Weights of a small mixture-of-experts language model, trained from scratch on English Wikipedia: a shared expert of 128 neurons.
Below are experts of layer 7 (counted from 0) of a mixture-of-experts language model. Rows are named router (the router's row for the expert), up (a neuron's input weights, with its number), down (a neuron's output weights, with its number) and show model dimensions 0-191. Each number is 50 + 10 x the weight over its row's rms, rounded and kept within 0 to 99.
Before each expert's rows: a language model's description of what the expert responds to. This comes from a sample of Wikipedia text that the model never trained on.

# expert 13
What it handles: Word-final vowel endings
router:56 61 51 69 57 52 55 42 72 52 54 57 60 56 45 44 49 52 47 51 57 38 65 32 50 58 63 53 41 71 37 51 53 38 52 50 43 38 44 43 48 71 55 47 55 37 63 54 43 49 66 61 41 52 47 47 42 35 62 53 65 52 40 60 64 53 40 42 55 35 50 44 56 40 58 49 55 73 41 58 52 47 54 53 43 40 45 47 60 57 46 86 52 27 44 44 38 49 32 42 69 54 60 59 50 39 41 52 33 29 38 39 45 62 59 55 48 40 56 44 43 57 57 58 45 55 54 43 47 65 44 48 46 53 63 60 54 63 53 51 54 60 45 35 53 58 59 26 53 43 45 59 53 59 55 49 36 49 46 39 46 72 20 73 38 58 54 52 46 52 41 52 46 39 52 56 46 46 57 47 36 59 42 64 52 54 46 62 36 71 48 37
up10:51 58 35 64 54 57 56 48 44 65 42 48 45 55 31 52 41 46 42 41 51 50 39 33 67 61 56 59 52 48 60 49 42 34 60 45 56 39 30 60 52 48 58 51 57 51 47 45 52 34 47 45 51 48 52 63 52 63 47 49 45 54 55 54 57 52 32 29 65 58 42 46 45 48 61 59 41 58 46 38 52 64 48 67 37 69 53 50 26 60 41 72 41 41 36 57 36 67 48 61 63 47 46 56 39 62 34 59 67 48 51 41 25 43 56 42 71 66 56 60 35 59 53 57 57 50 36 60 42 45 47 64 45 56 50 63 48 61 78 30 61 45 58 61 42 46 64 38 45 50 50 62 57 43 49 59 60 50 57 41 51 59 39 45 69 57 50 58 45 35 45 48 48 52 56 44 35 28 35 42 61 63 53 60 49 52 33 55 46 63 49 51
down10:21 53 48 74 35 59 50 57 60 51 53 53 27 52 57 50 52 46 51 54 53 60 70 56 41 42 40 49 62 39 41 44 46 47 53 55 50 54 45 60 60 36 51 48 48 39 46 63 50 38 45 49 31 39 60 54 58 54 35 51 33 38 38 31 71 50 69 41 58 38 36 47 43 55 46 43 53 59 34 66 50 48 47 37 38 62 51 36 41 45 59 33 40 30 51 32 55 48 64 48 40 48 41 67 38 45 39 57 65 42 42 34 49 56 53 36 83 63 59 28 50 51 59 35 46 41 60 39 52 34 56 57 50 43 51 44 37 48 48 63 52 51 56 46 44 57 72 34 45 49 53 52 58 45 47 68 54 53 54 40 48 51 51 59 50 50 41 50 50 49 37 63 49 44 75 34 57 54 41 51 56 55 46 55 59 59 38 40 56 55 48 50
up11:41 43 57 35 49 37 48 60 57 64 55 50 52 54 56 40 24 67 41 62 56 49 50 44 44 59 57 32 50 62 66 59 51 48 67 47 48 31 47 47 48 59 64 52 34 58 51 50 47 33 54 46 40 49 50 47 29 46 48 57 42 56 35 63 56 52 42 58 38 49 47 38 61 45 72 43 38 60 51 22 45 59 74 25 63 52 70 67 38 43 55 38 44 52 70 37 48 48 69 42 55 44 69 53 53 50 45 69 57 46 30 53 67 59 47 33 38 43 44 43 52 64 50 35 46 49 51 61 42 63 61 41 47 56 50 53 51 32 39 48 63 39 66 47 38 47 51 38 53 49 59 58 42 51 57 43 45 40 48 48 54 58 39 58 51 37 65 52 44 42 48 65 57 53 66 36 53 44 50 65 54 42 48 51 43 55 53 46 42 37 57 41
down11:63 59 47 52 46 34 50 51 51 40 68 55 47 48 34 57 60 52 47 56 60 60 42 44 45 37 55 64 41 58 48 45 54 46 29 64 57 39 48 33 58 38 60 45 53 54 51 57 55 50 57 55 49 47 46 56 45 51 68 58 48 33 58 39 37 61 60 53 39 47 72 40 37 50 31 43 65 44 47 58 62 39 50 53 70 39 38 53 41 70 45 51 41 47 54 45 50 68 44 67 59 71 60 44 68 30 48 31 44 38 51 58 25 67 38 53 39 35 55 57 42 38 52 39 37 53 66 34 43 47 47 55 34 55 61 67 32 46 28 53 65 51 50 44 62 64 52 51 59 53 39 59 44 54 49 46 38 64 52 36 38 52 52 55 68 57 61 59 68 57 44 48 45 53 56 42 47 56 61 54 39 69 46 40 50 47 45 35 47 45 48 50
up12:46 50 50 70 39 48 61 46 30 35 63 64 41 53 38 45 59 67 55 46 35 53 53 47 57 64 53 48 35 42 64 48 75 39 48 55 49 45 73 55 31 66 49 42 49 40 44 35 54 67 30 42 41 50 45 44 49 58 49 59 67 41 36 56 39 58 43 45 46 36 38 27 45 49 63 63 53 64 50 37 68 46 30 53 28 36 61 59 42 50 40 43 51 51 46 42 59 51 33 56 45 54 61 61 53 37 57 37 55 47 43 39 55 71 22 54 44 41 53 52 53 53 45 61 41 43 56 41 46 48 25 48 56 56 54 35 44 60 51 44 49 50 50 49 40 45 54 55 68 62 50 65 30 50 43 39 68 37 55 49 54 60 60 57 47 49 42 38 56 40 39 55 54 44 43 34 52 59 57 55 46 44 54 55 43 48 57 49 46 70 53 48
down12:63 45 49 43 54 66 47 47 29 51 37 71 48 43 48 59 42 36 52 61 53 49 56 55 47 45 41 56 38 49 43 51 46 52 43 47 55 40 47 52 48 64 32 55 35 54 54 48 50 61 67 45 45 45 67 59 51 68 51 58 62 25 62 22 48 49 37 54 30 52 50 63 43 66 53 31 49 43 53 41 51 51 51 61 39 57 33 53 42 45 43 44 45 39 53 72 63 38 41 43 72 45 54 34 65 63 52 57 64 50 37 42 52 38 66 60 58 28 44 45 42 53 45 39 54 34 49 49 63 44 62 61 59 50 50 47 45 52 35 43 38 53 59 51 63 60 54 42 57 50 38 41 32 38 49 43 70 73 43 39 39 58 36 63 43 51 42 44 53 49 43 49 51 69 39 36 62 45 36 42 41 54 46 60 46 53 57 52 41 52 52 71
up13:53 50 58 39 52 66 41 53 71 57 57 51 56 54 39 61 64 35 54 47 50 51 53 36 56 53 43 53 66 41 50 42 44 50 44 50 64 60 52 55 52 63 52 44 43 53 32 46 44 45 50 66 54 45 51 57 42 46 34 70 48 44 44 36 53 46 56 55 70 64 61 57 47 52 51 46 53 53 51 79 24 36 77 43 50 54 54 35 63 56 54 49 56 39 57 48 47 45 54 52 61 69 55 46 61 33 53 37 54 59 21 68 52 47 57 49 44 54 49 40 60 46 41 42 52 53 47 47 44 66 62 38 71 59 40 45 58 52 58 51 68 62 45 40 70 57 49 36 70 57 54 32 49 40 39 53 43 45 36 32 50 39 38 47 56 67 61 44 50 43 33 50 31 61 46 40 43 59 48 70 51 63 53 43 63 54 42 53 33 54 48 46
down13:54 49 44 52 46 53 55 45 56 39 70 61 65 38 43 42 44 49 39 64 47 41 49 64 54 55 41 56 56 38 66 53 49 74 40 48 49 57 58 59 65 56 39 36 61 36 55 55 52 56 32 53 75 36 61 34 69 34 38 47 65 26 42 44 69 43 43 53 47 41 40 53 37 47 47 58 37 68 46 41 31 54 67 48 38 51 54 55 53 59 47 50 67 48 36 50 60 47 39 45 44 45 54 57 41 54 53 52 37 56 55 38 44 46 63 47 48 63 45 46 32 70 33 67 36 51 55 56 41 37 60 55 45 43 28 50 49 52 72 43 48 60 52 54 68 43 43 46 36 50 56 42 34 54 55 55 38 60 47 49 50 44 63 49 65 49 66 36 50 32 42 52 44 35 42 47 58 66 53 56 54 36 60 49 65 64 38 46 51 42 51 47
up14:57 52 63 53 68 40 43 45 59 43 50 48 52 32 30 60 54 46 66 39 48 51 66 44 34 59 29 67 51 68 35 62 68 39 52 37 59 45 52 57 58 52 39 44 53 57 43 64 47 43 69 41 59 62 49 40 40 59 47 69 70 55 53 39 53 40 49 44 61 46 74 41 56 47 47 56 59 60 58 48 52 43 58 34 43 44 50 51 63 48 32 46 59 56 61 44 47 59 59 45 41 54 32 59 56 46 34 32 44 40 58 41 44 40 67 48 56 54 55 59 61 55 40 49 38 65 48 51 61 61 72 49 57 58 59 52 44 39 45 45 58 43 55 49 43 59 38 45 55 61 39 56 70 52 63 58 30 49 67 64 57 41 56 44 54 62 45 58 54 34 55 43 67 36 50 30 55 68 52 43 52 62 50 55 40 45 76 52 47 51 47 43
down14:55 52 51 69 33 63 68 53 48 54 41 66 36 51 41 45 57 53 47 45 72 38 46 43 57 71 57 53 53 63 55 46 45 44 58 43 48 51 57 57 64 39 58 45 30 39 48 63 39 53 71 59 39 56 50 61 58 44 55 66 44 59 42 34 44 35 45 48 49 31 66 48 45 66 46 49 58 44 44 48 68 59 44 32 44 61 46 62 35 35 48 60 41 35 29 54 51 62 51 62 57 52 48 54 37 35 58 58 31 51 45 48 42 42 54 54 69 56 37 43 53 32 38 39 63 50 54 55 62 54 63 53 52 43 61 55 35 30 57 70 51 50 47 41 37 53 54 45 34 28 44 52 46 30 52 49 55 56 53 35 44 33 37 60 56 66 45 50 47 54 42 39 44 44 45 66 50 30 42 51 60 44 48 39 52 56 54 57 46 44 53 64
up15:45 65 44 54 36 43 63 30 44 45 44 56 59 62 60 58 68 39 42 53 50 65 69 50 48 64 45 44 46 44 38 37 39 40 47 38 44 44 63 51 57 49 28 34 73 46 40 38 51 53 54 59 40 63 58 77 37 62 46 65 42 65 56 52 50 42 59 55 69 49 45 54 55 64 49 34 64 44 47 50 50 44 37 68 62 33 55 55 44 39 66 49 63 52 58 41 54 53 43 37 52 62 62 49 31 61 62 38 35 47 42 65 51 43 46 42 44 32 44 70 43 37 48 52 50 49 45 39 62 63 55 53 32 48 35 66 62 48 55 45 57 56 61 34 51 45 57 53 56 49 45 55 42 51 69 55 56 51 58 53 47 47 45 52 35 40 46 60 61 34 52 48 60 47 55 50 75 53 47 51 42 47 54 59 46 38 71 39 47 63 57 35
down15:61 63 58 45 67 38 39 45 38 25 45 41 47 59 37 39 38 81 35 39 47 54 24 51 48 37 59 70 38 43 59 48 48 52 42 74 43 44 46 44 57 50 48 45 53 56 51 59 55 53 60 58 62 41 45 48 34 52 38 66 42 45 43 59 44 64 56 54 42 61 49 69 59 48 52 58 47 47 44 53 31 55 70 50 50 55 48 43 36 59 41 43 42 42 55 52 48 46 55 54 54 67 60 46 39 60 54 41 73 46 53 71 43 61 76 34 65 55 59 44 44 50 61 48 45 43 50 62 44 62 57 51 55 54 56 51 51 52 40 62 46 40 36 44 59 57 73 43 42 48 53 49 37 57 47 70 57 35 44 46 40 65 53 52 54 62 56 38 42 54 54 45 39 41 33 40 53 51 59 67 33 54 52 57 56 62 43 50 57 50 44 70
up16:45 52 53 49 37 65 42 33 27 44 48 59 47 65 25 46 54 38 50 37 48 33 44 43 56 40 55 44 60 63 54 52 66 59 43 53 47 39 38 49 37 59 47 57 54 46 54 51 38 44 57 73 40 71 35 38 40 60 72 44 43 55 49 51 61 70 54 61 57 60 44 53 38 61 52 53 43 46 50 37 50 52 64 52 41 61 35 36 28 65 55 64 43 52 62 61 45 58 50 53 56 35 58 51 37 52 37 62 55 30 54 40 51 28 56 51 58 46 48 41 44 55 55 41 65 46 57 57 36 35 44 45 38 69 49 60 56 51 53 53 48 56 37 53 37 39 44 59 55 46 48 54 63 41 55 63 53 46 49 53 58 56 41 72 29 37 50 49 47 53 52 40 50 58 54 34 53 38 44 43 43 56 49 63 30 49 69 64 34 28 49 49
down16:66 51 54 59 32 42 74 62 40 50 83 58 39 51 48 42 50 36 45 57 54 56 60 60 48 44 45 60 50 55 60 44 43 51 68 46 61 56 50 63 59 42 48 37 72 46 34 63 46 52 58 55 63 57 61 47 56 43 47 35 55 47 64 62 38 52 45 39 49 48 47 50 37 57 39 59 61 36 34 58 57 53 29 37 41 35 60 72 60 47 58 56 46 74 45 54 49 46 50 54 55 46 54 49 51 36 65 59 24 65 60 39 46 41 40 35 60 39 51 48 42 61 35 39 20 49 29 53 39 59 56 63 54 45 45 41 42 40 50 61 52 59 48 54 47 48 23 58 50 56 58 42 64 39 45 32 41 39 52 50 47 55 50 72 42 60 46 54 45 61 52 50 48 50 54 44 41 53 46 60 50 51 49 45 46 45 46 52 54 64 49 60
up17:50 41 43 57 49 47 50 63 50 42 43 56 60 44 45 53 53 34 55 42 45 57 60 46 56 54 54 68 35 42 55 50 32 54 69 49 58 37 66 43 63 64 57 36 64 47 71 40 46 37 54 50 52 40 67 43 34 51 55 64 46 48 27 58 51 41 58 49 58 63 51 61 54 42 61 39 44 37 49 49 56 55 42 66 37 45 62 43 54 65 58 50 46 58 58 43 50 51 63 41 51 52 27 64 34 46 55 50 58 61 40 60 60 49 40 50 52 57 52 42 59 43 54 76 51 43 25 43 51 39 46 34 34 55 39 57 45 34 52 46 45 65 57 54 32 44 71 56 62 59 50 52 43 47 46 55 48 49 49 55 43 55 36 68 37 29 51 42 55 52 37 45 59 52 76 46 32 65 38 65 50 38 51 40 39 56 48 62 51 39 50 74
down17:71 48 63 29 55 59 35 60 37 44 52 45 46 49 39 85 42 48 66 47 54 42 38 64 42 74 45 51 52 62 45 58 55 46 52 66 43 42 49 54 40 56 48 58 39 54 54 43 57 54 47 42 40 41 31 56 65 51 56 40 44 39 52 58 46 58 48 67 35 40 78 56 54 42 42 43 45 49 51 60 51 51 60 37 46 42 68 57 60 61 53 45 40 44 57 31 69 56 37 58 44 60 36 33 50 61 46 49 57 58 46 68 50 40 77 57 63 47 46 50 39 36 40 59 42 43 43 36 47 56 48 67 76 64 60 42 53 43 50 37 52 59 43 49 44 69 50 44 40 50 40 53 53 47 51 56 52 55 43 50 47 42 49 32 35 59 54 52 51 58 61 42 52 45 48 62 43 46 45 51 51 47 42 38 59 24 46 48 48 66 59 52